{"num_hidden_layers": 14, "hidden_size": 384, "d_shared_expert": 256, "router_score": "softmax", "balance_loss": 0.00347, "balance_bias": false, "vocab_size": 32768, "optimizer": "soap_variant", "beta1": 0.95, "dataset": "wikipedia_en"}
Below are experts of layer 3 (counted from 0) of a mixture-of-experts language model. Rows are named router (the router's row for the expert), gate (a neuron's input weights, with its number), up (a neuron's input weights, with its number) and show model dimensions 128-255. Each number is 200 + 30 x the weight over its row's rms, rounded and kept within 0 to 999.
Before each expert's rows: a language model's description of what the expert responds to; "comes after" lists some tokens at least twice as common just before its tokens as in all text. This comes from a sample of Wikipedia text that the model never trained on. Tokens count by the router's weight.

# expert 8
It responds to: Year numbers and their digit pieces in career lists, tables and decade mentions, e.g. 2017, 19-90s, 1934–35, 2014–2015.
comes after: "|", " in", " In", "In", " November", " March"
router,159,228,178,161,209,217,204,245,270,207,183,205,169,172,204,172,189,170,189,226,251,168,188,153,194,165,248,259,207,226,199,129,219,224,180,148,216,163,190,184,173,186,167,236,209,201,196,154,177,209,144,183,210,228,242,171,233,197,244,172,235,189,196,209,177,201,179,187,257,232,200,218,178,212,213,157,212,203,181,215,196,159,204,211,158,131,153,205,203,239,280,230,153,206,179,223,241,219,215,220,199,217,195,238,227,204,234,205,181,253,189,228,219,187,167,239,248,182,219,247,285,210,212,182,246,164,204,269
gate0,142,197,181,187,261,172,173,205,235,159,229,208,220,239,188,157,202,203,224,181,190,220,208,117,227,258,234,216,131,147,188,230,222,196,241,193,261,205,193,180,206,174,150,213,152,236,243,197,192,177,202,223,186,232,185,174,188,223,161,232,127,162,231,199,222,226,177,236,221,170,241,178,196,234,172,242,209,179,202,202,256,230,235,210,186,186,172,220,202,230,198,168,209,178,230,177,208,185,268,170,260,186,198,214,169,188,141,228,178,216,218,216,171,147,181,197,193,205,139,223,211,178,204,232,201,131,174,230
up0,137,196,230,254,187,251,232,186,198,196,187,137,154,153,220,176,191,196,213,189,218,236,138,182,202,184,177,219,203,184,151,194,174,115,188,209,160,192,202,237,193,199,185,200,204,216,183,198,164,204,158,208,179,214,231,195,210,194,186,219,244,202,180,171,231,159,152,181,205,140,161,195,204,209,247,141,152,240,208,259,216,144,203,176,198,224,181,210,213,131,226,238,176,189,243,201,183,233,219,230,224,219,170,157,188,195,224,182,218,197,228,186,205,175,245,174,135,213,193,223,231,235,205,175,192,188,235,170

# expert 3
It responds to: Main verbs and past participles right after was, is, to or a subject, such as known, used, released, described, born.
comes after: " was", " to", " is", " also", " were", " he"
router,214,181,188,198,195,178,177,184,252,182,194,156,219,216,220,194,234,216,207,203,184,178,149,194,183,192,239,154,183,150,234,224,210,171,192,249,192,266,238,221,219,241,215,219,262,212,214,159,213,176,160,216,217,183,156,224,197,178,189,193,215,200,180,197,208,170,182,173,173,211,205,206,180,170,164,192,185,212,218,178,218,224,218,231,166,225,144,200,173,226,206,176,220,225,215,222,164,169,179,183,102,203,206,189,275,182,217,211,248,163,174,170,253,211,240,147,159,203,202,228,198,155,215,219,171,224,186,138
gate0,238,193,178,226,167,211,186,194,238,202,184,178,208,166,184,174,196,260,228,191,166,148,111,213,190,201,229,175,183,274,199,152,282,204,251,229,232,208,187,261,210,171,162,224,166,164,223,181,197,215,205,203,169,174,174,205,241,240,210,178,178,203,263,220,231,203,155,237,125,156,207,145,215,192,227,223,175,188,215,205,255,188,198,160,177,203,168,188,238,209,178,183,221,186,142,150,190,212,235,199,171,208,193,212,211,210,154,206,194,167,173,243,239,207,191,197,158,191,223,195,221,180,240,203,213,170,183,212
up0,248,153,203,230,206,182,209,179,171,164,196,175,271,160,200,172,249,208,182,252,191,234,225,180,189,181,176,215,214,140,216,205,182,150,260,232,185,233,226,179,177,198,224,170,244,195,229,183,171,200,193,201,209,226,209,242,207,179,234,209,157,168,196,173,207,297,192,188,167,210,201,178,233,148,254,252,237,187,198,144,212,224,239,149,186,227,199,165,207,207,202,230,185,284,200,242,194,204,133,237,223,232,187,168,238,160,186,155,224,210,193,226,279,240,169,160,198,209,173,220,235,179,200,132,184,172,185,180

# expert 5
It responds to: Pipe separators and numeric cells deep inside Wikipedia tables, such as stats totals, election vote counts and percentages, career goals.
comes after: " |", " ", " 0", " 1", " 2", " 3"
router,172,172,194,237,215,272,231,193,180,238,226,193,200,199,115,171,195,234,177,221,232,200,213,205,229,130,188,221,212,204,119,166,230,219,194,194,193,212,188,217,166,174,191,167,204,239,207,169,175,150,162,210,154,179,212,164,161,216,218,193,236,185,220,205,190,249,207,219,158,238,190,231,220,149,182,195,179,205,176,227,144,171,249,197,220,189,178,226,225,201,195,191,238,191,177,223,150,221,192,179,182,135,174,150,194,161,205,218,169,234,201,191,216,165,210,233,220,196,248,158,209,225,197,233,182,179,218,262
gate0,214,244,199,253,139,242,181,146,153,244,217,187,211,218,210,194,200,195,210,219,174,238,228,245,180,183,246,196,181,196,229,156,223,214,156,182,280,183,175,189,225,237,209,255,220,240,197,217,281,202,176,177,224,158,196,214,188,234,227,187,226,165,158,156,207,178,215,257,198,189,170,188,220,234,191,212,190,215,215,231,216,197,149,210,262,196,178,256,246,196,223,210,185,208,198,207,171,201,200,206,195,203,167,237,215,219,168,205,179,199,162,217,153,204,267,180,222,249,195,144,225,194,182,189,231,111,176,185
up0,228,274,216,226,210,218,184,230,160,211,180,220,139,179,126,207,201,160,245,221,184,193,217,169,184,217,221,203,203,188,155,192,194,176,255,209,198,182,177,179,226,185,216,205,238,199,189,198,139,204,248,227,253,240,214,169,251,162,202,175,172,198,173,186,212,225,189,175,192,225,237,206,226,183,198,202,173,169,212,220,231,224,151,201,164,239,229,161,282,197,177,227,194,148,183,215,142,128,165,192,203,233,173,213,183,205,223,179,215,158,208,185,238,214,162,143,168,196,185,218,285,137,223,245,202,227,239,245

# expert 14
It responds to: Mixed tokens, including numbers in sports result tables, US state and county names, and mid-word pieces in prose, e.g. 68.63, Oregon, Monitor-ing.
comes after: " |", "|", ";", ",", " New", " -"
router,162,185,195,207,215,268,229,207,171,221,241,191,201,197,121,170,185,226,182,225,229,159,229,205,210,138,184,255,218,215,149,191,213,213,214,200,212,211,177,218,160,199,184,177,200,221,196,158,182,178,150,216,164,188,200,142,152,195,225,190,233,179,217,191,211,233,212,198,165,240,200,236,234,169,177,188,189,217,185,227,134,171,216,198,218,193,178,214,227,196,191,213,244,201,170,250,153,212,199,179,200,134,156,150,193,189,214,218,165,221,206,200,204,185,203,232,248,197,247,152,206,216,190,220,221,213,236,261
gate0,209,239,160,199,265,201,189,215,218,170,193,205,164,210,171,185,266,146,159,184,193,192,186,204,119,200,152,232,170,175,209,214,206,188,218,132,179,171,162,212,233,189,249,242,218,191,148,186,181,247,186,202,267,250,137,214,180,203,211,170,220,129,227,219,189,193,240,240,159,242,183,229,252,202,202,236,152,219,193,173,166,208,211,208,277,191,243,239,191,218,203,206,178,194,237,152,200,199,196,198,212,163,184,174,226,200,223,179,205,169,256,211,186,191,194,244,228,166,166,202,191,216,185,225,206,228,216,212
up0,226,234,197,161,133,171,150,209,189,197,235,166,211,190,200,199,262,148,212,187,162,240,267,191,180,180,227,182,214,188,132,206,197,204,224,188,218,205,222,213,198,170,213,243,275,145,142,195,221,221,202,219,214,234,197,221,174,196,186,221,223,140,156,142,229,203,233,213,176,214,225,128,184,170,193,227,184,188,189,157,176,252,179,222,211,182,204,188,168,199,189,199,231,192,156,237,156,180,188,210,222,210,153,205,211,250,196,215,186,247,225,191,217,161,209,237,156,145,193,184,202,214,212,187,191,150,224,218

# expert 19
It responds to: Dashes, colons and pipes in infobox lists and tables, especially field labels such as Namesake:, Genus:, Country:, Website:.
comes after: "\n", "-", " ", "\n ", " Preceded", " •"
router,197,193,192,202,209,174,179,220,198,208,171,226,244,241,254,268,203,206,206,217,163,251,221,208,203,213,157,241,210,231,212,198,216,230,177,212,201,193,230,179,224,182,193,192,182,200,200,211,228,142,233,234,130,183,230,209,212,179,230,202,198,172,205,230,201,209,224,215,268,174,218,187,167,215,218,207,221,216,180,222,168,201,170,181,173,164,177,186,202,196,191,203,213,216,151,158,245,220,205,205,229,241,180,191,190,175,160,185,230,200,200,208,235,242,218,202,188,236,189,204,153,130,179,236,173,151,219,163
gate0,166,188,199,252,207,228,178,288,269,176,211,181,145,224,203,225,188,200,245,127,190,233,210,197,231,187,194,204,186,173,188,171,236,242,177,216,174,196,234,188,190,146,215,194,243,139,193,157,193,186,223,212,172,210,241,201,233,229,194,229,203,216,217,202,155,214,246,204,179,226,255,263,179,199,157,144,244,216,224,205,160,189,215,173,195,263,183,227,142,169,184,156,198,237,229,186,176,222,234,186,214,198,184,257,185,224,196,210,127,208,212,236,136,176,248,235,178,206,206,219,218,213,209,217,191,247,197,242
up0,240,225,195,198,229,139,191,154,219,218,232,202,228,185,253,202,169,213,157,193,224,163,228,265,190,229,222,182,199,214,187,173,177,159,214,184,246,187,227,224,190,179,207,214,186,139,184,209,176,254,278,237,215,238,218,181,227,154,201,205,197,284,125,255,229,232,179,181,189,192,231,210,236,181,267,193,204,185,180,217,195,239,245,218,174,154,204,191,192,167,199,219,187,291,187,197,256,240,224,189,163,182,205,165,197,234,196,145,194,224,192,179,200,183,233,178,234,204,176,185,206,172,198,194,214,151,202,202

# expert 23
It responds to: Capital initials and first pieces of personal or brand names in lists, tables and citations, such as M., George, Schne-, Mustang.
comes after: " |", " and", ";", " by", " &", " /"
router,163,187,193,208,213,268,229,206,172,220,242,191,199,198,121,171,184,226,182,224,231,159,235,205,210,137,183,255,217,216,149,192,213,210,213,202,213,212,176,216,161,198,183,177,200,222,196,156,184,178,149,216,163,187,200,141,155,194,226,189,233,180,217,191,210,234,210,196,164,243,198,236,233,168,176,188,187,217,187,227,135,169,216,195,217,192,178,215,227,199,193,213,242,203,170,250,155,209,199,182,199,134,157,150,194,192,214,218,165,220,205,197,205,186,204,232,248,198,247,153,207,216,190,222,224,212,234,261
gate0,217,212,245,239,237,200,217,164,213,193,263,219,163,206,173,143,193,233,195,212,202,134,213,181,199,147,183,189,258,229,170,251,233,239,198,211,190,241,189,221,197,166,248,174,230,244,187,197,234,133,242,225,191,138,181,204,199,212,210,196,169,207,130,216,204,231,202,180,289,240,160,163,144,189,137,217,203,189,204,248,259,239,224,246,222,187,193,205,189,216,248,203,163,176,200,225,197,189,189,193,178,163,154,199,190,169,178,202,258,202,157,174,178,234,188,201,160,202,178,203,197,210,212,231,232,235,223,168
up0,161,180,255,262,167,214,186,199,173,195,186,188,162,210,263,218,170,222,267,251,209,181,180,189,197,177,242,154,182,195,200,210,252,221,185,192,188,199,196,227,165,144,200,199,184,256,202,215,202,171,163,228,176,180,230,167,208,225,180,219,208,159,277,175,153,253,240,217,205,159,230,227,243,219,170,215,215,163,116,156,267,194,211,200,219,218,200,188,180,241,219,235,263,175,210,220,179,177,193,211,153,174,194,179,167,204,259,166,186,184,200,185,213,167,216,181,184,225,208,197,216,202,212,202,155,207,215,185

# expert 11
It responds to: Subject pronouns and head nouns starting a clause, such as he, it, she, they, who, and film, team, species.
comes after: " the", " The", "The", " that", " where", "."
router,191,293,196,172,203,105,212,204,201,157,202,201,134,205,191,183,187,212,223,206,232,212,192,216,189,190,174,220,167,121,250,238,179,171,195,220,205,250,232,179,151,210,186,163,252,193,172,185,247,202,201,203,259,222,219,168,235,230,170,172,186,239,202,201,207,250,159,166,204,177,213,241,207,204,227,185,183,176,202,227,185,200,184,196,174,221,146,245,211,212,162,239,196,159,180,219,233,178,189,193,220,182,215,196,189,219,141,182,177,212,183,209,218,203,223,216,180,182,191,175,191,205,220,205,201,240,196,233
gate0,200,244,191,178,228,246,226,216,180,271,201,165,268,200,199,229,211,242,191,213,184,205,134,208,151,211,227,278,213,222,181,171,159,220,192,183,161,164,175,203,254,274,193,200,154,185,240,210,227,202,201,223,158,125,144,223,194,196,222,199,199,222,140,211,220,174,251,251,183,175,265,207,201,196,187,185,260,202,225,202,201,248,198,245,208,201,208,197,191,206,143,213,275,123,172,176,208,217,235,172,205,234,225,201,172,245,214,220,200,185,164,220,207,227,154,221,224,198,219,219,197,203,181,212,208,235,234,259
up0,124,240,203,145,251,211,218,211,151,177,275,235,202,191,166,205,212,203,209,198,212,218,191,147,217,161,290,139,179,129,229,258,205,218,242,170,257,179,205,176,189,160,163,221,196,196,175,118,208,176,179,185,195,236,166,218,141,193,199,185,215,239,238,261,184,184,208,180,192,172,211,189,204,150,191,164,189,195,171,154,188,242,189,118,140,216,172,243,140,232,216,206,192,185,171,211,213,193,205,219,222,229,171,241,198,222,211,170,178,226,212,174,172,215,222,172,153,243,182,204,196,204,188,174,213,206,212,167

# expert 16
It responds to: Section headings and infobox labels at line starts, e.g. ==See also==, Born:, Height:, Phylum:, and coordinate endings such as ″N, ″E.
comes after: "-", "\n", "|", "==", "=", "==="
router,196,217,160,234,165,159,186,221,246,217,220,239,244,190,235,147,233,234,207,151,189,228,207,185,190,231,183,178,172,207,220,199,202,175,187,220,236,169,202,203,202,171,226,234,159,196,234,238,188,192,216,209,192,186,203,234,238,204,162,251,147,281,195,195,177,197,251,300,210,145,203,165,171,237,140,214,232,225,202,181,224,161,162,195,255,203,222,179,166,184,245,197,157,168,237,200,175,216,220,225,201,240,241,171,203,245,258,183,156,215,200,215,165,226,164,222,179,230,176,211,169,227,189,152,232,207,206,176
gate0,210,249,188,225,210,228,218,244,274,190,112,182,213,111,183,253,186,198,173,196,166,189,225,191,212,200,131,175,237,136,212,211,201,154,194,206,203,181,248,214,214,206,187,209,170,169,225,204,182,213,215,219,196,212,193,163,242,177,224,243,193,207,212,226,185,195,189,201,171,167,216,108,228,196,182,160,182,179,198,206,241,207,182,158,239,233,143,194,182,200,244,141,186,220,109,145,175,216,295,176,211,271,204,236,258,220,141,206,179,178,222,202,212,184,244,196,228,207,191,185,240,201,201,179,172,183,157,196
up0,122,220,211,244,197,200,205,213,168,200,226,207,262,141,245,133,223,223,235,208,209,250,213,196,246,191,181,190,198,188,231,202,210,191,203,236,200,117,220,208,169,160,206,253,215,250,174,184,223,266,216,163,184,222,127,211,185,208,193,230,241,247,163,236,174,215,173,196,188,204,220,197,156,181,178,210,240,216,220,234,240,250,221,155,172,191,184,161,198,198,287,225,204,194,180,198,207,196,168,173,148,233,171,202,95,186,194,189,166,248,215,178,283,208,153,205,185,169,160,240,212,198,164,223,223,185,197,217

# expert 6
It responds to: Numbers and name pieces inside pipe-separated tables of race speeds and percentages, e.g. 22.822, 99.0), 240, plus name fragments.
comes after: " |", " K", "k", " John", " N", " George"
router,162,183,196,207,214,269,230,206,170,219,241,192,200,199,122,169,185,226,182,223,228,160,232,202,209,137,183,253,219,216,148,192,212,212,212,202,211,212,177,213,160,198,183,178,201,222,196,157,182,177,150,216,166,189,199,141,152,197,227,189,234,182,217,193,210,231,212,196,165,240,199,235,232,165,176,190,188,217,187,226,134,170,213,196,220,193,176,214,227,200,192,212,243,202,170,251,154,208,198,180,201,134,156,149,193,190,215,219,165,219,206,198,205,185,203,231,248,198,246,153,207,216,191,222,223,211,236,261
gate0,190,205,198,170,200,203,219,174,232,243,184,227,158,228,199,199,207,200,203,143,199,255,144,144,202,265,197,184,209,176,220,152,196,194,235,173,210,203,223,161,220,184,242,214,223,223,222,143,217,210,198,210,189,166,199,178,203,203,191,164,224,118,151,224,181,203,188,234,210,212,222,168,250,176,208,170,185,188,200,178,201,189,172,143,241,179,209,208,166,210,145,189,221,202,213,134,243,191,139,209,213,160,156,161,244,202,226,183,186,252,224,204,179,159,160,195,174,165,152,176,172,195,208,200,272,233,203,223
up0,213,198,184,216,252,200,219,177,221,240,241,212,245,170,214,180,212,179,210,273,234,170,208,164,155,216,196,196,212,153,191,239,205,161,188,189,217,160,203,259,206,193,173,182,259,172,204,233,152,206,207,229,182,195,197,217,202,227,169,207,186,209,255,201,190,171,254,227,240,220,176,207,189,222,194,236,282,233,139,169,190,101,235,177,189,192,202,214,211,179,170,227,152,127,213,207,220,193,194,244,193,237,231,141,207,220,187,234,210,256,186,205,155,186,237,272,181,133,211,150,186,192,208,233,204,205,231,205

# expert 1
It responds to: Noun-phrase openers after verbs or prepositions, mostly the articles a, an, the, plus one, several, some, first.
comes after: " is", " as", " a", " with", " was", " of"
router,277,175,187,205,223,158,241,154,194,215,211,203,194,219,204,171,233,182,200,206,190,165,233,235,190,228,161,226,203,167,162,202,218,139,220,165,211,235,215,202,172,174,205,206,168,181,193,205,240,234,209,220,197,198,216,198,158,241,185,187,124,223,152,162,190,231,161,173,168,218,184,191,245,172,203,231,190,174,199,167,200,215,230,208,257,212,224,211,225,179,196,145,216,259,266,253,218,263,171,236,132,175,226,256,161,193,178,197,263,215,173,218,198,192,192,226,197,147,203,212,212,228,183,247,201,252,210,210
gate0,154,165,218,165,210,283,222,213,222,220,212,239,248,159,222,215,195,242,219,178,202,213,220,210,189,233,131,262,201,184,206,178,162,191,154,207,199,189,194,157,208,201,248,240,209,213,250,196,227,209,167,200,163,191,237,230,200,177,162,212,190,214,208,199,171,160,184,228,227,183,188,183,241,225,161,251,205,234,210,212,160,203,147,148,161,231,215,178,232,201,195,224,228,271,226,186,158,242,166,193,217,225,203,215,189,231,132,160,188,236,183,165,191,187,201,168,176,222,186,241,225,207,181,259,186,238,221,277
up0,192,233,249,245,211,227,182,212,240,205,236,175,171,206,208,198,180,238,237,221,209,155,168,212,191,161,203,173,254,154,218,171,192,210,190,221,192,237,204,197,223,256,161,214,217,196,258,246,223,183,198,138,236,213,221,195,189,209,175,173,167,212,250,234,195,221,138,176,270,189,201,216,221,201,184,178,212,205,180,239,203,223,217,123,208,239,222,205,236,301,168,195,231,173,179,184,188,180,151,192,200,214,213,159,179,207,171,262,201,208,256,202,245,235,237,189,238,223,138,246,204,168,174,200,225,213,142,180

# expert 9
It responds to: Line breaks ending paragraphs, list items and table rows, and section-heading markers such as ==History==, ===, career==.
comes after: "\n", ".", " ==", "===", "==", " ="
router,215,231,251,170,194,188,241,177,188,216,195,202,211,276,200,295,253,179,231,162,153,225,215,201,191,207,235,177,170,162,159,228,212,160,169,179,205,200,120,184,224,202,196,239,198,190,173,237,233,247,155,166,168,211,179,203,176,203,169,201,225,195,175,185,183,192,159,175,211,198,226,220,220,257,198,182,204,203,239,164,193,228,177,201,221,193,245,180,198,187,262,151,167,172,233,222,210,162,205,193,233,195,234,210,218,185,191,220,244,187,224,186,177,216,173,205,213,208,151,182,203,204,197,193,190,155,185,158
gate0,190,210,145,174,177,199,255,250,185,197,238,191,182,207,222,161,213,201,229,230,231,184,155,219,220,222,270,151,242,203,221,188,211,204,215,264,164,178,218,232,176,226,173,190,209,183,219,240,177,231,171,195,187,227,204,218,189,130,201,220,173,161,197,195,241,232,218,195,237,195,198,195,158,236,213,181,196,211,182,201,186,213,185,234,174,222,208,202,145,190,219,196,228,193,220,220,186,208,227,211,179,239,190,175,189,171,219,170,170,227,230,269,214,211,209,172,253,156,263,196,182,201,227,205,146,176,184,192
up0,190,208,180,149,229,184,191,158,266,229,163,177,184,200,195,210,171,166,184,253,204,196,192,170,211,220,163,166,207,160,182,200,234,266,149,202,192,241,163,167,204,215,151,171,225,210,199,200,153,271,194,179,285,236,214,175,191,254,218,248,174,135,161,188,231,239,223,253,226,165,220,160,231,235,159,219,211,187,208,215,200,194,218,178,227,236,175,234,183,188,203,189,203,273,173,213,234,116,166,184,228,165,220,209,198,230,124,193,197,185,191,206,218,264,215,193,176,232,250,184,234,220,192,189,202,196,212,182